python train.py --d_expert=32 --d_shared_expert=256 --normalize_top_k=true --routed_scale=1.0 --balance_loss=0.00186 --batch_tokens=65536 --train_tokens=389800000
Below are experts of layer 6 (counted from 0) of a mixture-of-experts language model. Rows are named router (the router's row for the expert), up (a neuron's input weights, with its number), down (a neuron's output weights, with its number) and show model dimensions 112-223. Each number is 500 + 50 x the weight over its row's rms, rounded and kept within 0 to 999. Numbers have three digits each.
After each expert's rows: "comes before" lists some tokens at least twice as common just after its tokens as in all text; "raises" lists some tokens whose logits its average output raises strongly, later layers aside. This comes from a sample of Wikipedia text that the model never trained on. Tokens count by the router's weight.

# expert 49
router:454536446511450520531526516388533480449447547488482505503433486544429401549436515537500474456506443529439545418519593512498519506511562439470525439468563529415637567411492422489585472583463571512491465484489468534497573530493544479506520466566565529485589501469494493478517515476455444469537529471505521469477575583550503486510526457489
up0:411539493511524514609493515515500491446497576481378415547442505499472510441575444437459457508518525508476606546575535494527618519588516480429506435441559423444542513460435521524512526508467497514540491585492528544517625455470490478452504523485497502478537479460507563501482600558409482434515500515570498483546517494529500422480516427569
down0:493502436484531510586518546542535570487512467477485557384405546501473454461517427521432497633543504490515504622483451595500597640565514488457402567482517526421508499479551496464477482524516570516531515533548514472520504451521422519415424543582504423533539513485529459546489505591413446578528526502496501495540535569480473486440515432547
up1:584484451576567518453537445517481481482495472501509528542561520466479489585498574457465420471531530463488542558435582508409498510516479414486468485560533503578520619489464510594472507485473621539425557562602472519495431559465545520505521481555601452391519514457502530542597434523490569444518496483464500392439428610527511482552510476479
down1:542549489516471578480594512491468475517468520409510511572413435517452380536434547469483503545402560458456490493463533446530457477482534526546522470525501542520468444403607543579500431447505413523503361443516469490535513513467559501442475561530496513423498531556399557503493524468449536492496521524439477483473527503554600482541402578449
up2:576486538480552544424488581534592516532449529445516531429618441520527407400414547555503545509558495488597418490470551408506482487573505501483462479405498498471503505592448424451529495538497587533500490525537463444555532472575498570538473504492397507417557532444484542556490483499471578431495538445451480468581494447504484575456587512525
down2:462528545507519462501567412458566500419545449461460511511551499610469490512544445538474511453449539566572498601435437409531457510427519411487569485600465460508414419445495519498473537522483486476549584457571515433502480518486428526509437555473521568501551577545485434512415523452407488545590599503578532555485490532425531461486546485530
up3:580536572463539570511419495541541475481568486498485504573514497490477504517450443482448511526461432528558474570508466564530430493514538572558622564475560555469461446495531521487469472558512526470517554490564587577507499462491532408438518494558466416459519426470538461511415417410530474493592484581531524468417441510503575474530540464479
down3:523569383450459467462505536540491451439511523530485502421524531471491435511479471536523553485536446477553531437357555410571469421417497539502469426442475476579504511625556506448539499579503481510483538519488399496485490544580486506484470467628427494489554416431404454483557429453533472416499402399427481501498527469592451468446463521523
comes before: "|", "-", " first", " same", "|---|---|---|", " main"
raises: " latter", " same", " two", " under", " top", " form"

# expert 90
router:551499453410436571503499574423521491449381529530501453524507534480558461468470461547450459478425481619434558418401491451510485511496576449449498542506514511485553488474465486470568490511528439426527400555569457478536523467403567462503550445509538517458605522551612501575474476456478449452509457538496373548460490503568500425512480561567
up0:518553517614544541540482569433529467526458552564508543558554600501477508445458496533475404512548500442580539493454536456441424502564578605500548473513490473493535457469469389424468537471512516524372597524488452546538548594506438504446466472492497519499497497415522466463421622576655505521444476486395498559444486462532547424558491504481
down0:489458504471459446509439494539576527486504427470515480483467459558447464534468493438588512522542494511433464511513486439509548474408588481478442456554544511430527525540542467539523518552515494524487504491484476485560454490537500538522529668421505492613462518503604503487511385528506472491486529599512520515527459589538499507514531320547
up1:531427428474462529476523519435442471590494570493521511544553465446488522473508492568412476504512496562492537419545389503494494517535503452473481466437491562474558562562388506472613625442521446533603431553471395539443431501542521504629519508458486392440496543540546531576471608420489462455483406486528494515407478502561539489502486532512
down1:454492438571581516517569509522424588509573542497490470485456563483528502516437502447540457515574545496440468545542537491487482508530499452515577380457522419548448478498397510469537528564432535502606445543523571524429400594536503484404486465536470549588427549545562476437445526495447532489522550453591549535451522482511461605352511628560
up2:475452409518461525484573487458527482471552521462498543489607524556575423572563562454485456477460476623454426615481499480548516445496504511562411497534510472566489499468565512472520420575519592457486549484443543466451572550538592398462463482512551377527539450526460456487504572446463530481490574438466459556514503452495478424474508564561
down2:568458481559521592489542476450528445495477562403481397516529467556550448550484553537480439508546561553389486455595538546508473392493484452557425516494446523444568438490558475544400538491572518430442423536456536529456503488513539491593441482489515478501553512447502387505543405535498575547511420577518519548457541475497445490440477490394
up3:501506494438448560432588535496500434375430507459457505427465616425489520497531542548484595501428554500464593545602444483521473408412544459488525483499537509446592563494531436464586473490514495525525503458536545526522514452509554558464496454505548535450513508519525483533518448523579481414470496467465543480506519472523492500511552473531
down3:549532491452475558407563509520552449492475512514453478445541562506484638544539484544460584488468527389482593450537449462479495526507502533552451548504524598505424455524530473569547492366421492587506553591415489556555469458539517472490475534481482375389512537441517525552497458525556421466571516483534553502446537541524570496443511410513
comes before: "\n", " |", ":", " (", ";", "---|---|---|---|"
raises: "\n", " |", "==", " and", " ", " =="

# expert 121
router:533567497505434559506486528382563524455465578537450505457450496531510459541447540454498442547545480571417496436477480478540549628526548476472495491523640486475457501438479462584471441529474489427476487485585458528520582457474548484562591423541548575428498540464570521504436516519432441515502501575473509545595489552506517416485552561436
up0:541476576504451476587445516414410531545500455480528534464453503501490474523467453431527447489485556452537548487453557432512434538521537538533524462484528439401588511482434420493512413526456497502575409414508499572439524506490590432474550531618521550458447469499590414533522516597519541534580529485524463540556554446491545497485450594466
down0:418459500538511591543529431513468503493484445529508408408569460489451564479481504540467512537409440518467492493481469533522531576444444536525498487468604511537496458440516606546483482500453525571540522523513534521424535486431524502539477488447527486539470504470574583532521547559485446603509467507565557454461432438558467493441485562446
up1:451529574494506483416521551506511462567433591389456535461537480485491506547514492542598477538514524478483451410425509488390524467563532369470530587429482513432449480526483478529555433560505514482497495527554534554505437497430603542446513524491485529497488546464524499477534559533494480538585415527489437469542516465527413509484535477490
down1:556540525437560627491497544481483412480539490409427456538576507431489442495532500511532441510535562551470559444447489548568540465488488515456465436474505545469484440466447533570575492461420513534527565656602523512459525398502613533566503540418502524398547445609405467427390455477457561556520493565530508468447439488465476432443509509546
up2:525518510453490550451458471402567469498516610571513546472519402527553452485444622429444389438453568468488443559497388506559475449501503554562475548453546536500473456535493424455439455658460450495461430474478576574462499506517602493496524489487455494468505455520500566488414535461518510472412544495451425500615483479500571511447527552467
down2:513437400549498431422523457436522465427446499538533547470522498526576500522575486504535572477458515423422523488435550529454567531508380514605456545548512542498576491426568570528516483406481539537471533487522495561503417501462405530481539477507474536531379502457473455456516485507445504544545624433421571516557563525504467499485506558524
up3:528462487525492445492543457506507573484468422458468556413437464418449551493535529502449522495487493481509504443528495513468584506494474485605535518538553451576400464485516537429537570472498577468579503534564553463497549565466577524521506598509478480417496512532541466463462408463450457513531548478356462475483616443491449456501516495591
down3:437564438496526326481489507477470503521413478547527569470485538591523398547557391523622494527534524515489557552546519426495496466479562561557517486554504501500418516544484493454511537555495605458450568469389489492554544544498469595454412508521451555545553492486498371537479537581529431506573545442480534516428595510483570473596506507516
comes before: ".", ",", " and", " of", "s", " in"
raises: ",", " and", " |", " in", ".", " from"

# expert 116
router:519458496398407542467489496480513476471481509512500470508459521567435478417464529522480472424457524554473562518508517528384541594508624460531571420487510553445543476488495458535563476516407506498545449489497487541462454499537625528451512510530530488476540452510569461540470500425421505466558550528516476453485452573471524497516536574495
up6:437531630488498539469458550480580507607552536489585484433579506558447608530502448536420478563562434491462496557406367471511536528536622490566430484521468522435572545501389509463472517507461513517532522415500486469400498459543575495454399466397559457522557435547499481511433554398497457538529443491517515465469569427556591507511498557506
down6:405430507591495575509532565564458472419500599451438549430541528574517432516581453561505461502451545458529514524578465463378489480620469529532481457453534466457412524566609494441577599486476496419528614509425486572531532567479576499604515430504488539552411584509462534535439427502421509456450475419452530483466432457544614480442524479569
up7:460466484543565479446426499390379474461492503474424605516488517519528599640395384470542448517449471505515590516464598511469422546465506479472438438539482560582489533465521535554525529509493579548472566408573484649447550523442497591521539441514496498508523610485503543534423528471520472539569469500465497436490484543500440473505459479583
down7:445474504577510497442553480516477596478468522511477488477436497549475470588373571459456452533461543476604453428481552605514577533444577478533515505440557586562481411442483435514556477496582469499442487440493479441469480491482503507456545401520526442568498481550497479531618466474464478492526585465577588573509446486460471554561509625423
up8:551384409428549448485552403490493561462475511463472550446507487499457643454510436538459511497516496565476554533485484558420551499585458487479406497554550512585411478529521492589500362567455494538471531597444534450530433391578541540483543472479512512463513567424512506517442470583463516428442386433577557482495418456451443506524440546470
down8:476516550566425467495523529590457502496487463477487467550501397479527572532450452500402527503540450483441510515481518504557513612499449443561475456506426541491574531543472515438506517481545550493390560449463575434495464575524455430525534500549527457448546473434487589499569639526452451518381595517506468455499509516516488459472541354574
up9:485477535427596513493541583506528460500533495483450438497462525481536456502491494503544485560458544607501486550555578523476478492431521496473618490599517498536505552421533494458473501481607491506510397456500414463474499505531468568497453516452484420467501504456503549556464555583402426435461461550490477455600360576525450445559446548481
down9:440443545504472517472554481487528462524528455499513598515407519490479462500547504478563509532395493503502530438399575523471521487486464438522500553574477511447560476543501517483531498490536431545492423493507422533424502609573514399421559572386486521530502414474532432545473534576499466502585548419407494588421433458539443502538481555580
comes before: "-", "|", "\n", "==", "===", "The"
raises: "-", "|", "==", "===", "The", "In"

# expert 48
router:494491500383463485395546551505561583467474547441407631478448541587444449466515526510526501499507516541419544452503449520491535482507515483503498479445507447441479556487525509524551515553526556421508531533519504547564544535387531450473473475520556516395504560361538455500421567414448503468522531577536444482470546544588490522520634496455
up19:539581475422542525522518506514520566411499504417450465492480534540516422496546555423543445438530548522436607502494524515467520464498520448514510484456532393503540535448477553492580531624456426484473425497460499488487597512496539420546462557473479528505527518453458464521470573473500457519465531497605495455513524525514563505483495561436
down19:459612510455504465516533465530555467522487370498611529573437455498465564563576504431471499445493415461542514526522489543589451517372505596557471530494506521510516554489481489582537412503506565566432479599563507506482391420527386499410528522533510438473512559438532434389475509475463476538480490368482520594476588513508407541537484553552
up20:511492419578429499554505435503518529500603500446528523493494439540469515496502488631563426573543533404456487580556481467521495457529549626496482513520501461382605454581499452496487455459529603506570602580504462452490493452507390433534652545448494528522542408496607513407451550518537587439518466461540500511470545437518556527492579465527
down20:506460491555549455556495490404543499481532469558578470378485545563561464498580496439484461505536508536416536517519603515468418521489473448443482433504491582368407511505537420579534474466497530586444543448548429428504424530539480471553446587446481449504502408573579494390561556435605487476481475545540440571514551380564452498411526460394
up21:558487468569376463514443421508504616464578467507461526407457541544482550451572403462529428454538433425512492428519474542502479582499498520534466496518439463516505519482574586494485439577479554433507482497583403463472541444537525534614555577468503504495462443513433448558477549538546491552489584533535488458436446481519624497473576579423
down21:510448496462499442522530502589530441479567453472434465608502503460451458454612513415556521512508402497465460566461557498514612498483430463544458407601517463477470518549494533490468532493478440545458559443491490541511523537535460519616450465465527520540458562530465455465512442542450484520503488473535407538445454580497476511485509465485
up22:459457543500511517500528518479516458413518547466529470479499667534463480467532517521502529495501497507535527544522511542527430522557512605524451519539552495587384458498507539425526434468447529545476497503470489466491531569453480518531391456537545373563544588550546485464521573420487542467418448582455451467441416528459540456523515503546
down22:496526487551482579536377534533551519461543533472532509581548479447507504481417524418527422401474569502571540466421483563459507467536495615483524472534538582503400509426517484440461538534445462528498545537403476534576620472523453514507490477502531511530537479468490597531592535526604554453432516465574379398464446466583515497508485469524
comes before: " the", " a", " least", " his", " this", " time"
raises: " the", " his", " all", " that", " this"

# expert 149
router:528457479404444572479406538477566484500457507466490497530526489557416444441463388521395475471464529563496487419430596469549518505543568443448474506498592537432625511521549474490477589512514481447528505517497485535548533456509579448499520357579503432450591498526533559534488521382425495433548488516427551527523443541530507439559543509487
up0:481394590455525555566536627585537542537500419457559441367451569407517494488462471366516494462523664481546422473434465486463470533540549444501504490577444488546554536412562501434522568446557504550505404458542475494564479495387515541419462462584429459518513528586460484478484491514460453528480518515491502516537486503543543513464455426454
down0:450408507447555614456586532407544394567500542530512435563564507460501550431440471497595507525484509475453532547511424390577592466548480553536450560465545496475628564506511591507549526478512533524482527564495594489513460501519480584515527507396469488502543466536431531497535421395536483573464426609420481575487503429478538437519477548518
up1:525619555535548557477525402473467451515457383538548550517515433538488401493520421454519413512564463481547527509506517521511493500490582490520466457511483498492485487449455509572413513439532500481411590565541410599458575455348578494407483469532438444537573472441495521517508411426505481505503522527407463520559477567501564531531593568471
down1:463473578436465441558562422545445464495562499476516483498481579462509434485478505581487507517495572564368491451507474498505530512639531602510513503535432509529470403493553605485450445537492531521510519495529518481405617527360538490507465486457382537597503599509497525504419525538502526458508496534566384513503494453524536526425502594475
up2:431558417437499531521440550477551489535520549464514502501582417527462411576508462443467518523432511532429498516571480517489422487489530463509445531438416557518498536531583441508553425480489488462571533621462418535459490510505477505533525417494529527469542522582486506522575538483427521493527421441434491440554549491590484519474554619428
down2:500503463521512521467493453445384563508496433574512507468470533476517568460599493538493566473526574474588561495511487554579557469458509601501494461488510473464475515531456538455537452440475433515408592525456548460570558469465491571463486515482463455518481543578469570542562449500516522441563536584589537388490542422588485484461524489480
up3:553454419486451503573470520462389556530467560491514514521480535473484486464511487456510529629521516479582571532473573487530482512390463534477460555489574425402574472468594409532451530428517536505515546549504492575485494565494449506506515535544535545593355494522590566428565518510429478421482493421500513526418486587527494421473399501372
down3:550499488529399573400390470484453599609458469503521477500481516564503539548437439544576500520472435450436519489593555497521534448492554440459507490475589549517517509502421553549443551489445526469517431499484522577484620542513514534490517470451469470454443490429505485512457461523368483439532520518576550559545467489460425512584587502532
comes before: " |", "\n", " –", " (", " and", ":"
raises: " and", "-", " from", "\n", " |", " =="

# expert 62
router:452607496535470594490537540430516533530483584467423514523410492475462485433485504476495476531456498595439590488434498451479525600520545464480505410471595523499552593451498479545549417505484463433449388529558517522400562446476549507540576382511551561451518503437572488416481454487404493462526513574507512457524483556550481447498500500400
up8:474501486590529534492556549511484523449582476425623491402566427478480560489496540511473374398518538483465491493507463539448526529509486565547419556524498469551584473477526429556422451444502418382419509479547498464485473445474516543449515486571473455474509521495461561501418459446535484478537490488455522533585535555518459455583543480533
down8:504496458542496481501562454431496548482483503494510537516422555558469433493518518506479447458486485476465583555486447523406529474481432460593487465525450467461477541595462483475453505433425590569521520506552474493537500541516547559447476579509458519496463578456453499504480585447455504492575544483442452572553561520452615482593496473563
up9:534564424529543524594534489544501558487463568526396543512472468473506514523451486466535478560581513538407486568495480496499456585526466480401507474481550549501459476448548410403475407569545464549445453439519446404448576585575486464545535464554520575428483541516485568406576538419516416458480469411535432505456487538624521443533411569545
down9:554493487480495460529548534635576444460560510544510382495464468438502513503449512421434577586466509578538454595560499569518563540488449537441424537523432510477514513504463527476497428572541459489565531505529540535476456470483453429455474472463531501515484452506494423418511581583353548496654565447437580481478443459455464559529459586522
up10:529562586499506476558537390519420534466494571472536518540382549471427485527512481417460473458428470555466539509526542427484469463440471506492512477520526489503542511526497497504448398419544494433525477500593470428532535560498523574532585499545496603454542463542549534403421450596449553398512467532524453456501532561520532470526533436512
down10:512442473443592469464489488579440506513625494486543447505490490509579545471514555554449465471442568555520402458474448490574578604520574509456426533514527523517512512422501473441421498471473395564450496495488491515508624533449605445595522481527485416538481498435478539494348513446426505442449414548517517517423504447407556476493502488552
up11:617600516505437438509528497455498472456468461609563526425470550466525482469428505457489557576477543409509474484478476547430491565341465479446419493514556488560534523509548581559459432466493546481452465630480412571519544538466485511413439449443495456656592531476518477433440405522432442488535555537457579443494402457515462481447510525440
down11:522508475383477493498483570481526451465440496474508541467503486419517462562512475530476555428457549463541463474550514492535413486588476396576559415604451507484480421509506438562458555503467513603505450562455382445496493485505492587452499487409486436433523448501511555526363517501544509496388459562502471489562510515537486678500584467468
comes before: ".", " of", ",", " in", " and", " to"
raises: ".", ",", " of", " that", " and", " on"

# expert 152
router:512592482454467552537555552400503432538458504505498513533437478510498475440487455493443491390489509569416513497493521509454478489608527446472505509391531500469501491553449427501518538525475594433550501472586504477475527579534493504537538406552471524412560441453542496569462507433445512479534440499506563581463524570528466433501568584496
up10:550553576498527509441396560577551427481470542475455531509481425456408556536546449536519462534483479502521489463528450461541435397541536457512488583680483492457634536491524477512516538475509475539505465523529480474484466436572425494578518463436517487375500465483493508462421544513508469582603513418492517555455512520545509480516510522546
down10:471465453519482455456444406538433572572451460469470547511457491528483559520438576464597515493546513497506496464576545542557602636445461508442439476494555494586515492508528429548492543492493484466571571529543534470480516444442546511501460479493559535596449502448466464536578612493494522519524555396509627489529465441465373535469506508532
up11:450503544453449446538554571407576436540494510456522596478471504563452489526474533407418453514403518483491501471490448528479562423471462431440470486580450469561566610508424489510537482517509509442549505367455502468482551511556477462508436527609476587609517424485449496455415596440471501547517593453480502537463523549481497550500429541601
down11:566467539435422496586483435465538485383548527455506484464415436484372492514518439473519535549539575445475459465485488540460580486565584562550514568416510499530491599493536476543527499594495591457565580461518481550439432553466447570557542554447448529486480456526506575535492430355581463493502551533477463491526445518465503493496460521516
up12:498489483528466521529514495532518545551603575559561578439540530449435403489549442511474374542458511486445489491510479454536444503536547492565556467429581481473470506547547533440413471552415501418601488460506493450551552458591633441561569520476567473562495497483529493536440474492581485456538423490502558476536412455388472495501599514552
down12:462506440511469452496553563476632461501478498483463497451539519497505561452645398551450498566448597538591511503493438613440565570552548502518490552369519500441517508462445518488481499454510456493489585414452525409461562490520419495411427620445573413480454490461530534465491504457550426518450483559493462472512479490601566481514473487495
up13:565537519541520555546527513523501527453472519452471520497493554553474452507511472558454479394562514537545540517519553551435464480522568453509461495386507493459498476487464492466517544340563467506466497406420600495478536446540449551509400436600558422481501521454483552511470453527459508360515535481541495584450586604504465392471482531549
down13:415454570499413479549508603509449456503506444546507563482513475429613552524440486482513467499488478529431475507438466442546592538542523567462527539553513442435539523493512410609586483462475455544567421533584414447488498566572510556560497547427502423518478481474515439443557501496480507455473437534443512552502490482547522527472358363499
comes before: ":", "-", "=", "|", "==", "==="
raises: " ", "s", " |", "-", ".", ","

# expert 102
router:506540493476448553496497558455544447466502527447471536481487560585452494407451463470505500379482526533442520469399492475416567448487540449470518479447571519503516481439537418558523529594459483455455505549511431517451542431468552514437433479472570577503532560525594584503515494540487439545504519585528542531516456514632465476526545490512
up0:581530514549522489445465514537586421549520507545465477399471573469587564557496394462501513508471523484461424438425473467496496543491526533476620495523532478478470568443485421552504486558456427434504406426508452449500518491494531475471480522553470601497520541463516484523527491493437567541502456523540485505522512492561526501416564526542
down0:555523481445584498501636504524531504547450549475484495522505466388485523456532525503460519534548443452446524376454467549442512538514569533464453491531411575466489582560510524538551568435508472480490485574524531514494507398498497422473460477447455439437483481477535508481481428499486519644472454541481528470393553464569472508453455400528
up1:493549523387469484437533446498504457472422466478419545386511542540526528492494401634388575574534526474506408539498479509514515463560539564486555526391470421484465528430535507495479413497472554436448501469528493499566580482536560475510446485418585417465521474513382563540550468481534486533470467507533509510485500584555547565536510482490
down1:477455437621522495527491497475575467477543466566546459407513447515510581405486511475487513448490420425482458425405519525466527470523568524564522449536441575517517517480441593526511563487474451600511494498506510545500527433577524475496498466441481492476445491529488617485583519561553539518496491466436552437526470511438502501459462400523
up2:436445532449615558469461624466497499523509500452484496478554468563534528458474551559420543596529520495505549522466467556539534472562525506580529536490413492458483431452566514439490520578450561538532506553506489499445473485509486515556501518527522479550508507408485455491494536475534600408470567545485450608456474540514489452501569445511
down2:552405477430531510438533453518469508512595520632452464544495459592440454562485547453542529514482444542596499513501489498487446541409442452510453498475553487429453493528492569497423516543531489422511504489461515564555511480464472499491572486563432480461475510562487382459525505533522464459586461512542462544553397533523561444498497585464
up3:424562552472505447532509580505504447520516437413540537522488592565550540515440466521419476443503515472423618515492482533527467562528495527469443482540487522464567491563474538459520535540477543492487575426512466419492536413543546488541465602478452426496499530467542481533473506530413469527428554561559493434487493453536511489539473486475
down3:459478527551551512593587390387572530341359482451516476470526503513426414567383520375577520486505492461481498468481528471502469457419403513459530555572506555490594543418545508499423510426548562506521470485450519555439447456483576557446502562470494480520475467500575598487427456504509548471504535409531556484569497532494485460547509492512
comes before: ",", ".", " and", " City", "'", " State"
raises: " with", "\n", " from", " finishing", " by", " and"

# expert 30
router:520485493514426573423546515432594405379528537418443458453432515515492442478486459499459432481477522573475541436467458524506540528550592439440520508441577460446576427426513432479513507585478472471529440464521527633501502485491567526476469509489579487420572510530466567530445527483475466557426493574517546489545418486593427452570546502524
up8:477491581510608557481589383525479423424488506540467515484508479343483469526483549503505489513463475471551563434490510469423525442517522476367585452459522506529508515569505467516540487465497485589509544426541476532518527550463499499547488419486490507424457460454508497527539558427504546465489508568535528442525484485437430445531543437531
down8:451501519452612415518435566391472439427503480467495530435558478481409512538548360540465434479436522530479502482523424522406562543467462516489401602444443571447581535474508509517508420514507522499552447470481503484554432461469436604455450484526539447516529482502478477580484490464422447508450524492483491544486529478491504519481490554486
up9:531681494450548530538511393439451451461414521345546510494518507531477582491526410460429483493553474471497505541465456421479600496591468475499498462467542493511444557445485539510453463457534521538581479501468473462563555476472515523496543455573485410497480492516496560563508467509424509503525530505446456501406454496463507495377465475404
down9:627421483409444445512457546516468533514494492484472432548425579529415475484506516452428478515488458572465497521462543453481518464426531473480532471543489585471590456467458571477548546584476507474567448455546577517491428500492434567498566401525532496584455502531495496580570442409541500496507522500486461431460429437456605542486502565488
up10:509477443435576469538497580468473521481565389480468559537494511538473502487476432599477515495583461503520541551528496472506446513476491540561531515582421430599424356485475407484557437471516557512503457492518519557540461527462499527451534505542466507463517451498375556548420540504473415492467440429494476484527434530534607558543496520553
down10:507440509452554446546485515564490512535491517462527472465435466460533483428578499524455565575588497561567455419496533518483483464443496372538464499623543493549518484500444479495464455533422567504488537489581491581543500507545456417432478587488461488541509431534484431491540483459471474488541557506496596511459463480496505469520499522502
up11:535429512492483478467441478540441541557519489558519444524457488536545585405483475555473498505447556568415521407466442494485495552464481425539476528533526558333544460426509514517454425529433457486550527445508424518468516518511586505610491541495497473446558481474436588549476452413598567567541455568532567557511444490538572425513510460522
down11:541486487466568516505579598573537507456542457506445396546473567395534500496449524505422457527427471433513446470513446568453392442530572483495433614500497517566519469533511503533467533511445433510453418625497513464499550435517445485537536570494546451537481451521517519483459444462558453567476535570508618533530475392512528496493467509477
comes before: ",", ".", " and", "'", ")", " to"
raises: ".", ",", " with", ";", " of", ":"

# expert 51
router:531541514413393548441452571477530466470433497458396482505446565463424485409514476540459471453417488572427479451461479459476458459525572530383548471484557484488491493481522510625518428471482500480541513563543529506465526439492505431540554428552481552492496452427605496497492523441344463530487540524466507485436504522501505457485516524488
up6:501506429406462465524438511545443495491439421476455545544398525428458481452524447498489430494430477485540569564528491433526463488495364514473443571486563494474456571494573538507450448509482550429498533503562424480545482464482432551487589491543465575503561400497579472569473564408445524600562518512473502555541508449495565519533503458484
down6:562539546461560498567536418592518493440476483412517404536574516444504499525475484507475362490419502504555494425470472491524562600448465522520456532480497505502490490518514523537524467455483519443483508663526531420503535444427521451479554506544479430517576404414508568473459624457566451498414562505519458397577547533589430496545429444520
up7:524589421500466545515521493519473505480511512495505534614544413472522504523498368411440444449457586518489465528488565468449501496524492440508510498446600530492510434572500435525519575514475475521425520478524476523544486532464525518629497454464565501503447460477508533566432470510477441573540468548600492568472557565515525502462418458490
down7:580490504508455489553433548567498464501524521464465569482519434491556513502471470469399471493497478480351525478614534580573544487516495436474441582422536452592563462497528450498471530534469511472487477540593536459505491420492488503564570505526524455479533529372489518520423425537501451510538556469534487459478547446579477491469555518503
up8:595528488515561467475516443504438454475510523447466526534466482429546463509493475558420466458392463555466428515500473496514525529541510438517491584447570471527485520441593494538518538430452565512474540589540477618528534492503514433474434427541506502430466575439611596473408538474477459570549590441512510563457405500602525421475465459509
down8:569411531574495473454543481519527525535481516486614448472512417548596541423573599477494532505536560431502501496522522548524514515564455578501446476530499492518555532417462496449518553528532480534566470380450434510582479384446522480445508596535470503436543461644467493490530423560426533563530514518550537512494496523426387547504420531520
up9:477509448468443561406467516557588416486485523488508431502514474528493447413495504511580524463480516482611523525490512403489488577418481496479483578509519628511523532588464514546435531476565465526539541583520486495567519378540554547593576556477503436431612554572519504435472398475454562506566535470564532479498454510566388441572469516470
down9:484462493458534439454455456545440551506506486556552603541493457528479425538501380545452489499609526531430568497556482423530578447504480524511535469461446395513509499464556474520519416476470497454528447438498558475552517585561529538365513481517494414543385516479534542528404615498533534497496483474431579544498600483503471530467482543570
comes before: ".", ",", " of", " and", " in", " were"
raises: ".", ",", " in", " was", " that", "\n"

# expert 56
router:510551524451442598530574501446530420402392524477422447515521535548452505444516460534529444429505515611447534467489502492549554541594523423500502465444549517401540537494529470483539522543525463473425450475510495539481528461512562518419514409572574491472554451548470540579457506413516397488611523484479542529499515539654547425541538559500
up8:519429494439494558499564482462486496523471538534475437513459482577473569483504500478563468544432544509444532513567500626369495477428557439413598551473493420459499497509459547581468588461649489487543471513398519458478470703485523552438564535492448434536618495417541438491524579456639517489432498448437517498505487631515577433446506502457
down8:546534490456442493508523490436439599551431541458475527484526511495536566501518638542528566453484554532626479466432436437529484474522589578480454462459489602502490462555621486514431513414467521473496493484437437549485527471475570437518502534527511473501467503579463567512480509372558578497489556432550527531462470514495444578479558644467
up9:498617521510490561498493442553523555546477494454506514545511561487348578495535451538534481470482410503478465465500603491477573471483535486447496474447510500534481490505523469573540413550608488467445554552510487484476476488552514412485567462475517423484550420506497563521415549542532512508635567507418493532442566490509587446503551573493
down9:515506510483481499506477610435474484421505426498513494440496473559537485461491515533609541559523482451510521520378428426485472524492484545527441509452534501542456548473516409499505556457512512486502485479474592493482555572492465654555540522516549520534543450480550478530541570516531540463413383424471427479419615503417501535558447575569
up10:476581454404512502530512543440458477445410473509521554459487557559469492477563451486523396601477525523488529531413480485444552579462549468486559546493504461454475476450395544491478464511619601380482484628495483430520533399575471463538529482598476530500494550549437504579512508491457512516598476439506571524536413478531438521414532584532
down10:544413549528546638436460530458513505553565419434522502467568498466451422491450533479473497446566503494383561561458526546513443436416505470555501517511526481556510525448534515559513562401510534507426474509532532561482513517473562504565514529421547525475438452476547464512479513560389539566571485440419524455477538467458506429452524593532
up11:465562499415463592509452545606506421531402572454541512512483471476457560462478509557541600469580472498488464532458457527544493433498560518458562527535547583513564477498539479549485551545515542555495476629485432496547500431501569495433519583555472526476551471534528551483528509457465564429363438442380460448438436467513581567489502540455
down11:475463444450516554579493537513593484458532434464506386482463521463532512468531407487347453514459484526454556556436614495463525447441481561443474563553429488446524496408504598459508474529596499476481480510553476526473567538452495394482571539488563465495481589506486513418585423535498499585524537568606550504513396509392480518460452547516
comes before: "\n", " |", ";", "-", " km", " m"
raises: " ", "ic", "old"